Below are experts of layer 5 (counted from 0) of a mixture-of-experts language model. Rows are named router (the router's row for the expert), gate (a neuron's input weights, with its number), up (a neuron's input weights, with its number), down (a neuron's output weights, with its number) and show model dimensions 0-95. Each number is 128 + 32 x the weight over its row's rms, rounded and kept within 0 to 255.
Before each expert's rows: "comes after" lists some tokens at least twice as common just before its tokens as in all text. This comes from a sample of Wikipedia text that the model never trained on. Tokens count by the router's weight.

# expert 2
comes after: " ", "1", "2", "3", "4", "5"
router [ 99 148 138 102 128 132 135 212 139 155 160 152 123 101 166 135  76 120 213 125 123  91 188 145 162 122  90 139 125 108 134 103 119  94 149 129 144 236 154  85  99 115 103 108  84 109 126 108  94 162 140 103 104 107 162 148 181 167 112 103 111 124 101 106 113 134  68  53 148  65 129 130 150 129 126 122 114 100 123  81 133 132 134 145 161 139 137  97 111 133 140 153 154 127  96 103]
gate0 [159 146 161  67 183 156 157 193 113 125 129  90 158 105 105 124 114 119 156 116 103 103 122 142  93 147  60  97 134 111 125 143 163  95 114 135 145 102  99 169 105 148 118 139  67 171 153 110 163 137 100 170  83  89 173  97 145 128 140 157 152 113 135 117 137  91 130 154 142 154 171 101 147  87 133 164 149 139 179  91 159 153 125 115 138 140 122 168 153 154  64 106 106 145 177 214]
up0 [143  93 159 145 114 155 125 123 124 149 148 157 124 117 126 200 194 134 113 123 172  80 111 139 162  94 146 137 115 137 126  98  83 102 157 149 164  90  94 102  69 120  98 218 137 168 129 113 107 116 150  81 154  91 156 108 162 117 146 139 127 163 189 137 133  41 168 172 159 202 136 164 132  68  82 152 121 113 153 129 112 195 104 156 150 156 110 121 125 146 118 113 172 156 163 176]
down0 [139 157 158 136  84 171 147  77 185 197 104 122  99 127 211  71 109 130  98 150 192 166 124 128  96 151 173 172 103 123 129 169  65 103 105 124  93 130 122  90  84 143 160 155 110 185  98 120 157 162 141 188 218 192  93  88 102  99 142  96 144 210 107 136 114 102 171 214 107 153 154 160 111 170 135 170  56 116 100 114 114 150 162 164 174  61 131 118 173 145 109 133  85 101 120 126]
gate1 [ 80  92  84 163  99 199 165 101 180  86 162 141 131  99  92 173 118 124  93 125  81 167 153 100 116 146 113 138 136 137 110  96 110 156 173 156 116 105 144  51 146 168 131  72 151 135  79 127 150 154 173 126 109 130 176 154 149  97 172 166  87 171 151  67 101 101 129 171 161 164 120 106 135 180  85 189 147 120 175 150 136 197 150 102 140  65 137  72 116 152 141 192  82 128 134 114]
up1 [128 182 162 149  95 172 149 135  90  74 107 116 152 138  94 118 171 168 139 135 166 132  91 130 149 141 156 129 105 157 108 121 123 140 128 180 101 161 138 152 162  69 112 151 155  92 167 137 131 153 155 143  86 131 124 126 196  92 162  93 118 150 160 102 116 121 126  84 130 137  75 120 145  81 189 111 159 130  79  80 136 139 163 104 101  93 143  48 103 152  96 129 150 117  94 194]
down1 [107 109 150 138  55  67 159 168 172 129 162 145 131 138 104 131 140  79 136 113 217  92 138 178  86 147 108 140 130  90 122 149  85  40 108 104  74  77  80 108 117 136  58 189 123 141 123 153 128 166 130 103 116 148  84 165 106 131 160 140  88 146 151 143 128 144 160 106 104 103 103 120 131  85 120 118 169 132 119 120  73 152 140 197 192  84 140 110  99 135 219  95 153  98  94  99]
gate2 [ 60 113  82 190 126  95 120  85 134 100 139  81 132 151 177 138 118  97 172 123  84 147 120  91 123 113 104 122 156 139  99 100 141  84 122 127 126  92 127 155 115  48 122 117  79 160 107  50 120  99 133 128  96 113 175  95 120 115 152 116 134 165  93 125 107 104 117 118 107 125  47 114 141  51 132 129 191 129  91 152 144 134 148 147 149 161  66 152  97 118 139  78 162  77 164 147]
up2 [174 121 182 107 156 164 129  92 141 126  70 179 229 159  83  97  96 151 108 123 118 131 101 142 139 119 132  97  64 139 186 128  83 142 109 180 159 128 117  86 139 243 134 148 159 131 153 140  70 145 160 190 157 132  77 119 109 152 146 111 118 106 133 133 189 147 104 177 150 136 148 124 104 103 148 199  67  99 170 122 136 133 145 116 110 122 157 141 143 123 111 120  91 114 100 137]
down2 [139 133 134 129 139 163 132 169 149 169 164 146 169 158 156 125 135 209 141 138 184  86 110  78 183 151 104  97 100  90 135 123 115 143 118  92 119 132 126 119 108 186 143 127  79  62 190 112 111 114 147  98 134  76 153 106 156 156 132 127 158 113 101 125 156 146 164  91 133 179  56  46  99 116 189 193  38  71  94 188 117 141  84 146 111 129 136 119 122 107 145 148 182 107 130 137]
gate3 [ 82 191  56  95 160 151 136  71 143 127 170 142 135 172 129 109 109 154 129  97 199 100 106 146 159 143  94 112  80 152 125 107  81 157 118 167 156 130 167 123  94 176 193  68 102  68 136  95 105 181 140 133 126 178 178 165 159 119 104 115 205 176 166 139 124 131 100 160 176  95  47 154 118 155 136 107 116  87 102  87 156 112  83 169 116 123 161 118  98 181 123 136 113 153  92 150]
up3 [206 123 140 125 141  90 164 149  98 113 114  61 126  84  83  94  96 178 128 121 149 127  95  98 122 139 145  81  85 122 129 141 114 150 157 158  98 105 108 160 137 153  98 148 100 135 153 125 100 167 112 134  55 155 190 163  73 102 133 167 168  99 147  51 139 137 124 123 184 119 150 169 109 132 141  69 146 139 157 171 119 173 110 109 116 131 137 153 137 167 114 121 176 153 149 160]
down3 [115 139 154 180  86 122 127 119 118 150 123  88 163 128  99 111 115 128 146 120 194 178  95 143 117 162 113  99 130 108 127 138  83 119  47 104  99 133 141 102 161 143 143 159 126 147 139  84 157 143 164 169 130 133 179  98 169  88 140  98  71  66 150 130 156 146  95 159 101 177 135 157 125 163 131 191 129 108 151 149 138 141 147  71 138  93 127  85 163  90 127  61 147 129 147 179]
gate4 [126 112 128  98 180 156 119 141 171 136 107 165 122 166  64 136 121 129 168 156 111 157 143  99 142 162  71  91 190 100 114 172 160 141 151  93 161 124 114 141 122 113 102  90 134  81 137 133  91 145 107 132 148 122 181 118 137 101 164 121 176  89 134  97 122 205 150  94 121 133 154 154 157 171 127 140  94 120 114  82  98 144 102 119 174 159 115 128 119 187 148 148 113 102 125 133]
up4 [ 97 143 115 106 121 127 136  78 172 162 116 113 175 118 156 154 125  69 160 144 134 139 142 124 145  79 163 175  71 105 150  84 105 135 108 155 109 132 125 111 124 112 139  94 177 133  53  67 176  94  85 128 142 154 122 143 119  70 161  70 149 198  97 113 163 117 160 247 165 113 156  98 113 119 119 155 177 134 127 141  95 146 132 142  84  89 125 142 115 109  98 141 147 163 115 134]
down4 [133 113 112  77  82 107 173 146  91 101 135 103 149 136 147 119 177 150 115 108 115  93 128 111 145  85 132 133  59 168 121  57  67 104 101 136 122 142 144 191 102 101 155 159 147 192 117 146 130 110 137 138  67 188  85 182 117 132 101 181 125 159 102 164 103 103 154  62 185 111 131  72 123 129 134 172 151 173 156  97 123  96 139  99  38 126  98 160 126  76 180 130 105 166 135 132]
gate5 [104 157 106  68 140  65  87 172  92 149 177 162 112 186 113 140 140 156 167 104 172 116 132  90 189 128 149 150 104  95 106  76 136  96 128 145 154 124 155 128  83 157  29  75  91 117 112  93 110  98 107  63  92 129 146  98 128 156 113 137 108 164 133 151 123 138 133 115 166  64 157  83 113 116  77  88 154 127 132 129  96 136 116 102 143 145 106 146 148 125 142 121 101 151 166  94]
up5 [135 145 156  87  81  79  81 101 149 147 127  38 123 146 139 151 132 146  97  92 139 135 120 158 152 117 115 176  89 125  68 192 103 130 144  93 122 193 148 148 134 158 122 153 104  98 155  96 100 170  63 109  89 139 113 128 151 102  82 175 165 144 120 146  67 175 145 119 100 140 153 128  49  96 140 153 134  92  52  98 157 123 128 187 158 127 153 116  77  95 122 131 149 117 142 103]
down5 [164 120 140 105 117 117 165 107 140 169  99 111 115 108 126  69  93 136 165  99 189 105 181  47 174 113 173 116 170  81 122 154 160 127 133 101 146 137 161 200 156 119 122 125 121 138 151 150 125  83 118 130  50 186  66 139 144 154 166  88 139 139 138 172 119 137 120  87 134 144 128 100 155 100 131 101  77 159  91 168  91 123 168  75 149 121 142  61  96 122 116  97 115 152 148 175]
gate6 [ 74 150 124  84 125 140 153 124 113  86 105 113 104 153 148 157 154 162 118 143  87 139  93 107 147 176 154 106 114  54 139 136 167 140 194 148 116 100 164  28 149 158 122 107 155 122 130 151  91 154  80  92  83 168 156 169  73 120 146 137  86 135 189 153 165 191 117 156 160 135 185 165 199 125 142 137 162 163 149 101  59 128 138 126 139  80 157 123 175 124 179 112 144  72 110 150]
up6 [173  92 145 141  91 134 112 123 163 162 121  95 100 148 128 133 173 158 144 153 151 108 182  85 110 165 163 115 176 137 102 107  93  97 122  80 111  96 140 156 139 152 139 104 155 161 174 177  83 100 101 129 120 143 141 106 142  99 112 143 138 119 120  57 160 123 144 122 139 186 134 148 139 160  50  64 120 145 128 166 102 145 179 104  80  88 162 124 162 160 107 165  72 206 116 122]
down6 [169 164 169 139  96 108 167 161 111 130 115 117 165 104 156 165 175 145 148 121 197 163 113  68  98  91  91 133 175 174 101  82 102 111 123 146  97 131 134 151 100 160 126 100 123 105 142 105 130 131 141 183 199 102  89 107 193 100 182 103 178 144  54 163 188  34 134  80 151 116 117 110  94  96  94 164 155 130 146 159 147 110 128  66 139  84 133 123 125 105  96 136 187 128 107 104]

# expert 5
comes after: " ", "-", ":", " January", " October", " May"
router [118 118 100 172 131 137 167 116 101 136  88 116 147 155 136 169 141 136 190  59  92 184 110 167 164  70  71 126 152  84 126  93 106  93 108 130 131 132  95  51  50  74 122  93 108 120 146  92 129 163 206 107 136 161 182 119 129 165 117 113  89 178 129 105  91 105 108 139 131 143 132 128 136 125 148 174 150 105 134 149 113 129 128 101 129 144 105 194 150 184 169 139 156 124 150 169]
gate0 [115 149  88  87 162  75 215 125 129 158 161 133 159 126 101 185 128 148 176 100 148  80  84  92 155 170  63 172 144 109 135 159 135  64 178 165 174 116 139 138  67 105  97 116 130  81 142  80 119 121 108 118 142 154 227 116 137 155 121 158 118 140 121 155 111  94  94  87 162 124 126  77 169 137 133 157 124 118 164 145  99 139 115 140 112 141 150 169 134 147 122 147 129 118  90 154]
up0 [109 223 149 145 160  93 178 110 132 178 143 126 123 135 166 139 118  46 161 109  81  76 118 111 146 127 136 165 159 123 143 145 143  96 155 152 122 107 132 119  73  82  92 174 145  99 120 106 142 118 134  97 178 133 153 138 139 142  75 168 131 180  99 162 128 174  74 132 122 162  66  52 196 168 108 126  86 189  87  65 120  96 115  84  90 150 129 120  88 134 124 133 116 112  84 111]
down0 [128 157 116 103 112 140 168 152  81 100 144 139  88 117 132  53 155 107 171 175 170 104 131 149 107 160 140 119 168 132  84 109  86 168 100  66 106  77 104 139 133 121 156  92 111 144 112  85 180 114 120 179  89 138 116 107 163 169 143 124 122 123 119 122 125 110 141 108 198 141  80 159  75 135 133 113 111 142 132 129 159  80 119 101 145 135 143 166 127 199  89 117 115 123 148 151]
gate1 [163  91 122 163 139 103 119  99 131 164 127  86  98 148 147 148 173 142 110 153 198 118 120 132 131 130 139 131 143 132 140 167 155 142 113 143 136 157  93  82 137 182  98 157 150 116 159 121  65 109 114 157 207 195 117  87 118 119 109 147 116 148 168 102  87 172 136 106 123 131 144  93 122 179 157 137 119  96 171  89 156 130  72 120 163 173 101 161 105 106 141 120 155 141 183 126]
up1 [ 98 153 147 124  85 130 156 173 150 118 146 127 135 163  75 135 100  89 157 102 155 141  89  94 185 165 172 121 125 147 130 115 148 140 129  72  83 114 128 176 101  80 113 156 104 200  95 119 109 122  94  85 139 120 145  98 131 118  74 161 160 115 124 119  56 153 127  57 157 106 123 128 128 118 124 111 127 148 107 149 109 110 106 122 138 141 124 144 137 137 190 140 142 132 133 140]
down1 [127 119  98  67  89 147 116 118  32 139 156 218 125 134 179 182 115 120 133 133 220  75 172 111 168 130 131  95 138 180  70 153 159 170 110 123 133 127 106  89 122 135 151 124 119 147 158 152 173 174 122 118 127 155 125 127 132 162 141 122  92 153 124 185 162  82 166 105 133  84 124  94 209  65 146 141 143 187 128  99 121 134  96 161  98 173 137 122 101 142 108  87 211 157 154 152]
gate2 [ 89  87 105 140 156 173 134 140  92 125  89 114  32 214 152 134 107 120 116 146 136 125 170 127 173 119 109 109 201 112 124 149  89  57 158 116 190 145  99 104 148 136  85 106 151 130 102 137 101 103 134  98 132 160 111 113 139 172 195 121  81 122 137 131 156 137  84 119 115  83 151 126 149 115 155 149 131 124 142  89  81 130 110 121 124 114 161 144 111 162 115 182 152 112 142 141]
up2 [ 65 114  72 186 136 155  96 100 101 166 143 109  86 188 147 157  81 153 105 142 118 172 123 138 165 138 151  69 111 153 141 142  81 111 142 123 167 133 125 126 123 147  88 116 148 134 151 148  87 101 126 139 100 150 102 132 184 162 162 102 100 123 133  92 129 131  64 158 120 116 122 124  95  85 156 171 159 106 202  80 113 126  98 104 103 117 167 144 123 177  96  98 125  87 162 118]
down2 [149 112 154 126  92 143 126 104 103 141 117 150 116 120 105 126 134 107  46 148 176 159 151 120 144  98 101 195 124 137 122 149 158 117 117  98 125 165 105 134 111 109 161 157  34  92 117 118 111 121  92 163 166 188  52 177 127 136 162 129 128 134 178 158 148 122 161 119 204 127 114  52 119 157 113 110  99  77 125 157 179 116 129 141  98 124 154 111  60 123 156 133 130  95 113 102]
gate3 [122  85 115 161 104 123 135 107 112 107 159 118  86 142 135 103 110 123 165  93 164 134  66 101 124 167 156 116 145 104 134 120 118  87 183 171 102 181 145 133 101  66 152 102  97 125 136 175 112 150 133 137 109 131 206 117 127 160 130  86 171 163 149 148 103 162 119 110 128 136 101  89 102 122  85 110 146 137 125 145  67  81 122 104 173 128 163  41  89 162 173 132 108 157 137 131]
up3 [171 176 141 124 140 112 143 105 174  72 124  46 114  98 226 112 105 151 125 141 128 136 129  96 165 134 126 156 144 149  90 107 104 165 143 120 152  91 198 176 119 139 108 143  76 136 178 165 131 134  94 143 156  68 154 111 132 148 118 160 175  88 122  74 104 154 146 154 168 109 109 146 140  74 159 168 108  67 144 114  89 114 114 154 175 152 198  52 136  84  91 123 168 101 105 120]
down3 [131 149 166 136  86 138 101 136 118  99  80  97  76 120 139 133  51 177  78 126 103 175 167 124 145  77 137 131 130 114 133 165  87  74 118 139 185 148  69 112 116 104  81 127 118 149 208 150  90 151 162 154 136 148 115 137 136 144  48 132 143 117 110 142  93 106 215 105 190 184 191 121 117 154 141 101 119 141 134  85 105  85 119 145 103 162  94 146 123 114 132 125 133  90  91 112]
gate4 [117 116 164 127 156  46 190 104 124 137  80 148 110 139  84 139 127 164 155  99 121 173 161 130 185 140 161 128 112  95 122 152 182  60 130 144 176 147 122 151 107  94  85 160  82 106 155  82 161 123 123 121  78 105 122 144 143 165 123 141 187 100  79 121  96 131 170 185 110 125 134 134 159 133 176 102  95  84  79 158 139 133 152 122 127 115 130  94  99  53  89 114 119 174 156 124]
up4 [124 130  95  88 106 146 167 106 167 179 184 153 120 160  86 151 159  94 103 176 173 106 167 127 161  79 102 105 124 150 104 156 162 126 126 133 168  70 102 125 110 115 146  94 165 130 114 143 139  78  80 139 136  93  53  81 145 101 190 167 119 155 121 114 114 128 115 114 192 146 129  91 163 167 117 143  94  94 150 153 156 153 192 111 123 152 122  78 146 166 194 125 199 187 119 107]
down4 [112 121 127 169  16 144 106 150 132 132 101 155  89 148 119  82 130  74 124 140 170 153 212  99  56 142 125 135 122 133 132  78 143 105 125 168 100 109 131 166 168 194 132 156  97  82  72 132 120 104 131 104 152 148 106 150 151 166 157 116 175 129  99 172 115 184 145 139 155 140 162  67  89  76 100 146  71 164 111 119 109 132 140 117 123  97 171 127 144 120 159  85 161 105  91 153]
gate5 [127 106 127 123 162 160 188 150 153 136  85 142 124 136 136 192 155  89 156  94 128 198  92 151 132 153 125 172 150 109 183  88  76  83 126  89 145 132 110 128  77 147 112 192 147 136 165 142 151 166 163 147 136  83 176 109  92 122 132 144 137  95 127 118 125  66 138 120 129  84 130 127 129 157 158 145 129 158 132 200 145 165  56 138 116 130 175  66 124 129 151 143 179  75 111 165]
up5 [127 136 105 114 121 134 154 101 137 109 148 124 153 159 141 160  40 161 134 132 120 101 144  73 121 139 117 101 153  85 117 144 143 156 120 131 108 106 187  75 166 157  95 144 123  93  93 156 110 104  89 132  58 176  83 135 139 145 146 127 164 122 125 172 123 124 151  80 123 159 112 114 192 145 113 151  79 194  84 127 145  81 179 112 151  84  86 145 136 140 163 115 139 159 188 161]
down5 [105 138 114 126 117 136 123 114  87 106  85 111  89 163 112 149 103  70 163 150 128 113 130 109 195 153  94 107 116 122 121 112 150 132 127 118 137 104 142 128 143 124 219 109 132 161 129 126 138 107 142  82 102 164 113  99 121  90 118 175 149 120  99 173 163 129 166 219 151 128 184 132 157  96 110  86  49 108 192 130 148  92 153 180  82  41 140  91  96 153 159 153  92  90 113 130]
gate6 [129 140 124 134 108 112 117  93 162 133 159 155 104 119 146 136 134 113 138  85 203 151 130 158 155 125  82 164 147 134 144  98 156 114 142 115 110 129  76 149 154 161 123  97 129 158 133 111 146 142 118 164 101 135 126 140  38 113  79 139 148 125 140  81 107  97  73 148 198 176 127 110 132 115 146 131 146  70 144  84 127 155 145 141 152 173  88 133  93 138 118 146 112 123 107 125]
up6 [127 160 105 115 141 174  92 144 156 101 148 122 160 172 119 150  82 189 168 135 170 159 148  80 115 167 159 152 109 140 134 125 195 114 147 144 135 132 153 149 123 133 127 152 115 159 120 129 146 165 126 121 101 112 135 146 102 198  83 152  79 126 113 118  78 187 135 125  86 137  77 133  61  88 148 120 138  85 122 151 104 110  83 108 143 127 140 180 131 107 205  60 185 104  96  98]
down6 [121 137 138 125 112 142 117 159 114 108 150 172 100 140  68 112 179 135 135  71 134 113 109 146 129 149 118 123 187 117 138 153  91 108 131 109 180  79  93 147 158 116 132 197 106 184 112  47 147 162 145 136 122 112 106  99 119 110 138 113 121 121 122 171 122  91 110  77  95  89 164 143 136 107 114 134 118 140 116 117  87 133 174 129 139 126 162  84 142  71 132  70 194 149 168 116]

# expert 1
comes after: " the", " a", " and", " to", "s", " The"
router [ 87 154 103 112 114 155 129 156 109  99 145 153 138 175 150 186 194 125 161 124 108 114 110  58 153 124  86 138 180  81 158  70 142  88 161 119 139 124 180  86 101  89 167 100 144 154 104 163  79 173 139 146 128 152 151 136 111 195 130  67  65 150 132 116 153 129 111 147 155 105 125 114 165 130 155 124 160 145 111 132 101 148 162 104  89 106 173 143 134 173 130 188 166 117 123  90]
gate0 [ 70 118 172 153  98 125 141  79 149 106 142 156 134  99 111 102  96 149 117 164  97 116 164  93 117 113 198 160 118 139 162 114 104 135 163  42 102 151 112  76 120  88 154  87 119 112  87 137 129 107 149 139 133 102  84 147 104 100 131 113  76 145 127 125 156 176 119 156 103  71 182 102 136 103 131 103 138 169  87 152 154 193 186 108  95 113 158 169 216 134  85 141 146  92 147  93]
up0 [141 165 163 155 174  93 104 146 111 115 149 100 145 105 127  84 157 207 144 101 134 151  68  82 137 123 122 112 122  91 133 116 107 139 155 124 141  86 134 127  64 122 163 145 179  84 147 131  99 160 178 173 180 138 118 161  93 148 112  87  68 163  74 199 197 113  95 173 127 153 102  82  97 127 145  94 122 126 103 180 106 157 147 150 105  65 111  97 196 172 168 119 120  98 112 139]
down0 [ 86 119 147  75 110 149 177 169 163 154 202 122 134 163 136 109 143  92 148 107 130  99 161 162 136  87 109 123 107 150 147 125 172  98  78 116  96 128 120 107 179 139 125 125 117 150 133 118 123  91  90  66 171  83 181  96 109 103 108 125 124  56 140 112  68  78 187 104 104 176 147 138  92 160  84 125 106 103 142 107 139 120 103 134  94 138 134 136  97  83 152 138  92 164  87 104]
gate1 [ 82  89  69 114 153 113  99 135  92  80  69 168  88 124 141 116 101 129 112 137  91  86 135 179 100  37 138 147 150  78  93  73 134 135 176 131 117 162 117 123  47 122 130 153 113 125 201 123  86 159 149  89 161 102 117 100  86 139 118  81 113 174 144  93 112 143 106 185 108 106 109  82  93 112  92 168 113 132 166  90 185 147 129 187 122 169 104 133 178  85 132 172 130 115 176  91]
up1 [118  31 165 172 153 142 137 117 179 105 166  78 107 113  88 136 153 152 153 130 127  87 138 151 165  81  88  85  99 111  83 154 182 157  82 181 134 144 123 132 134 175  89 100 141 103  92 120 110  86  67 131 133 164  83 129 115 135 158 132 138 155 171  93 141  97 125 149 139 134 142 151 181 116 123  79 152 232  97 122 131 116 122 160 109 138  91  98  79 142 130 129  57 160 116 160]
down1 [ 90 101 177 127 132 141 170  78 131 134 107 124 140 120 172  67 122 111 120 133 190 147 143 119 129 141 132  95  71 168 135 151 131 119 119 141 159 123 123  69 112 150 132 101  85 122 114 127 114 140 138  86 121  78  89 148 110 163 140 153 134 139 119 178 149 114 172  72 132 100 183  69 134 175 187 175 155 153 119 155  71 119 161 168 113 160 100 158 150 114 217 150  91 119 178  95]
gate2 [ 90  99 119 125 131 139 174 160 130 134 123 162 125 172  85 179 190  82 181 116 111 213 156 101 172 128 155 116 161  97  67  80 128  95 169 130 152 204 151 119  78 108  91  77 137  96 100 114 154 134  73 146 143 133 135 175 142  98 129 105 120  93 111 147  95  91 119  84  96  75 142 120 186 143 139 114 139 151  98 134 101 207 118 160 123 124 109  93 113 142 130 106 114 139 105 116]
up2 [149 165 113 160 108  41 163  95 145 124  96 138 107 127 128 146 131 107 101 118 110  82 111 166 102  93 119 117  50 180 132 143 131 124 108 149 164  88 101 146 133 154 104 136 161 120 102 109  97 119 176 171 133 127  90 141  79 136  66 170 141  94 145  84 175 138  97 155 173 118  70 142  72 103 123 116  91  68 201 120 161  96  86 164 113 125 178 195 133  43 133 126 128  78 136 138]
down2 [111 147 139 193 126 105 128 107 108 155  93 142  80 129 158  89 165 163  78 120 139 118 128  75  93  82 160 161  93 119 186 161 146 146 149 130 170 108 102 122 120  83  96 158 206 141 164 102 135 115 133 168 150 140 103 120  48 142 111 148 113  69 156 127  93  85  59 145 145 151 160 118 156 109 169 133  86 112 101 160 116 140 166 144 101 121 153  67 130 134 140 160 118 134 128  81]
gate3 [136 162 175 110 120 135 107 153 114 157 105 162 146 115 102 125 161 161 130 140 138 134 139 159 175 118 126 124 146 112 121  55 143  88 189 133 107 131 106 121 137 147 168 126  97 127  93 175 185  87 163 139 163 143 164 149 120 112 116 149 107 142 148  83  88  55 133 126 162 161 142  96 112 112  96  77 148 116 113 118 139  98 106 105 145 150 116  68 120 148 130 106 126 106 176 170]
up3 [138  84  67 118  88  82 132 136 140  94 130  94  86 124 118 152 138 120 115 109 102 116 102 145 134 122 103 102 142 158 106 156  84 151  78 175 130 101 150 164 114 100  85 170 103 101 198  89  69 151 137 104 101 122  99 121 167  97  74 153 104 156 176 138 104 164 113 183  97  83 142 189 146  87 172  74 126 171 141  70  86 143 116 181  95 101 130 118 116 118 157 143 158 117 171 123]
down3 [129 126 116 157 138  65  93 141 127  97 134 126 114  92 154  91 129 173 194 125 134 112  93 136 185 147 181 166 174 131 123  73 158 121 182 101 128 102 127 105 105 142 101 140 134 115 153 110 161  98 118 175 136  85  91 151 145 103 112 162 112  76 133  95 128 105 144 118 109 126 140  71  94 101 150 110 105  66  85 129 111 114 107 123 172 124 152 194 147 143 189 121 147 140 120 155]
gate4 [141 129  92 139 137 165 120 136 115  75 145 148 169 130 128 113  96 113 136 125  73 176 183 112 191 102 109 132 131  28 135 107 160 117 145 127 141  90 135 171  23  96 125 131 159 154 130 183  90 113 165 193 134 154 111 156 138 123 128  86  75  91 182 141  71  82 107 128 130  75 131 117  99 117 151 130  61 137  98 110 120  89 137 122 138 124 173 109  93 121 123 127  48 101  84 145]
up4 [141 127 195 157 188 158 105 143  59 154 138 136 142 118 116  99 143 139 147 162 143 113 112 135 117 187 140 160 111 179 159 174 101 149 122 127  43 128 104 118 159 199 163 176 103 131 178 109 108  96 107 110 127  95 169  81 157 138 121  94 104 131  77 173 174 140 167 109 104 177  56 116 161 103  92 160 111 116 130 135 136 131 112 121 104 163 163 165 138 102 125 167 207 100 169  97]
down4 [160  53 140 125 124 139 122 218 124 163 133 120 114 222 166 102 111 120 122 100  90  93 101 103 133 157  98  78 138 187 147  96  93  88 150 239  89 173 117  82 176 119 109 106 159 136 179  96 119 123 116 107 135 113  79 107 191 181  99  79 120 166 117  80 103  80 221 160 101 113 115  83 140 118 115 117 131 152 105 152  83  96 136 193 158  64 188 146 145 131 145 107 163 167  98 122]
gate5 [124  81 170  98  85 154 139 126 179 124 190  63 149 103 160 160 136 119 107  89 111 112 141  96 116 130 123 114 109 124 114  46  87  87 156 131 104  82 109 174 143 129 108 162 107 109  83 158 122 146 154 176 143 125 156 189  87 174 118  80 116 131 135 141 110 193 126 163 133 147 144 129 139 145 123 151 132 149 163 164 148 172 185  97 135 109 168 159 137 159 127 137 152 143 147 153]
up5 [144 146  95 157  91 144 110 116  91 133  88 160 153 134 100 121 117 121 110 103 124 111 145 170 109 139 104 162 132 161 187 146 133 172 131 121 106  74 242 142 194  96 163 122 125 106 166 202 149 114 152 196 173 136 167 131 189 122  99 105 142  89 127 107 142 159 184 141 157 159 167 129  95  82 117 113 115 127 116 124  53 121 121 136 132 133 125 143 136 112 112 175 212 186 130 119]
down5 [137 124 122  56 173  89 157 157 135 119 155 127 117 121 168 168 152 113 142 147 153 136 122 141 162 139 142  92 139  79 135 112 124  97 126 133 153 146 134 100 138 144 138 146 101 181 137  82 129 146  89  97  89 109  75 154  92 185 115 125  60 150 120 110 115 163  91 130 121 104 147  91 154 157 135 104 130 133 140 129 169 145 117  95  78 143 112  74 187 201  93 117 135  96 130 110]
gate6 [120 139 153 151 105 205 137 137 147 142 143 158 173 180 207 165 164  98 194  83 121 112 104  69 143 163 132 113 119  74 128 104 137  98 144 156 124 103 167 112 161 121 147 149  88  70  79  83 127 183 136 139 152 141 144 159 100 173 105 110 111 106 115 114 137 144 159 115 113 156 129 136 161  72  79 148 110 152 120 131 119 116 167 140 135  94 213 134  61 153 126 179 127 133 127 161]
up6 [107 143 169 106  53 173 104 116 154 181 116 137 115  45  98 117 120 127  89 158 126 112 160 113 138 140 157  52 121 178 106 187 142 123 112 170  83 112 135 122 152 140 145 116 122  79 224 124 149 149 143 155 160 129 115  96 191 162 110  85  77 104 131 132 145 146 171 136 124 156  45 115 103 188 134 158  96 149 154 123  95 125  81 146 181 155 152 111 122 173  96 124 178 169  83 124]
down6 [187 115 179  95 173 121 128 117 155 115  87 130 113 199 221 216 164  96 165 109 145 117  98  86 117 111  79 185 174  59 142 128 102  92 162 142 173 157 117 151 158 118 119 150 131 116 114 128 161 108  61 141 109 109 145 163 104  85 123 100 224 110 114 168 135 142 121 117 124 137 136 137 154 106 104 121 182 148 113 133 153  83 206 123 101 118 172 145  49 103 100 114 105  41  95 118]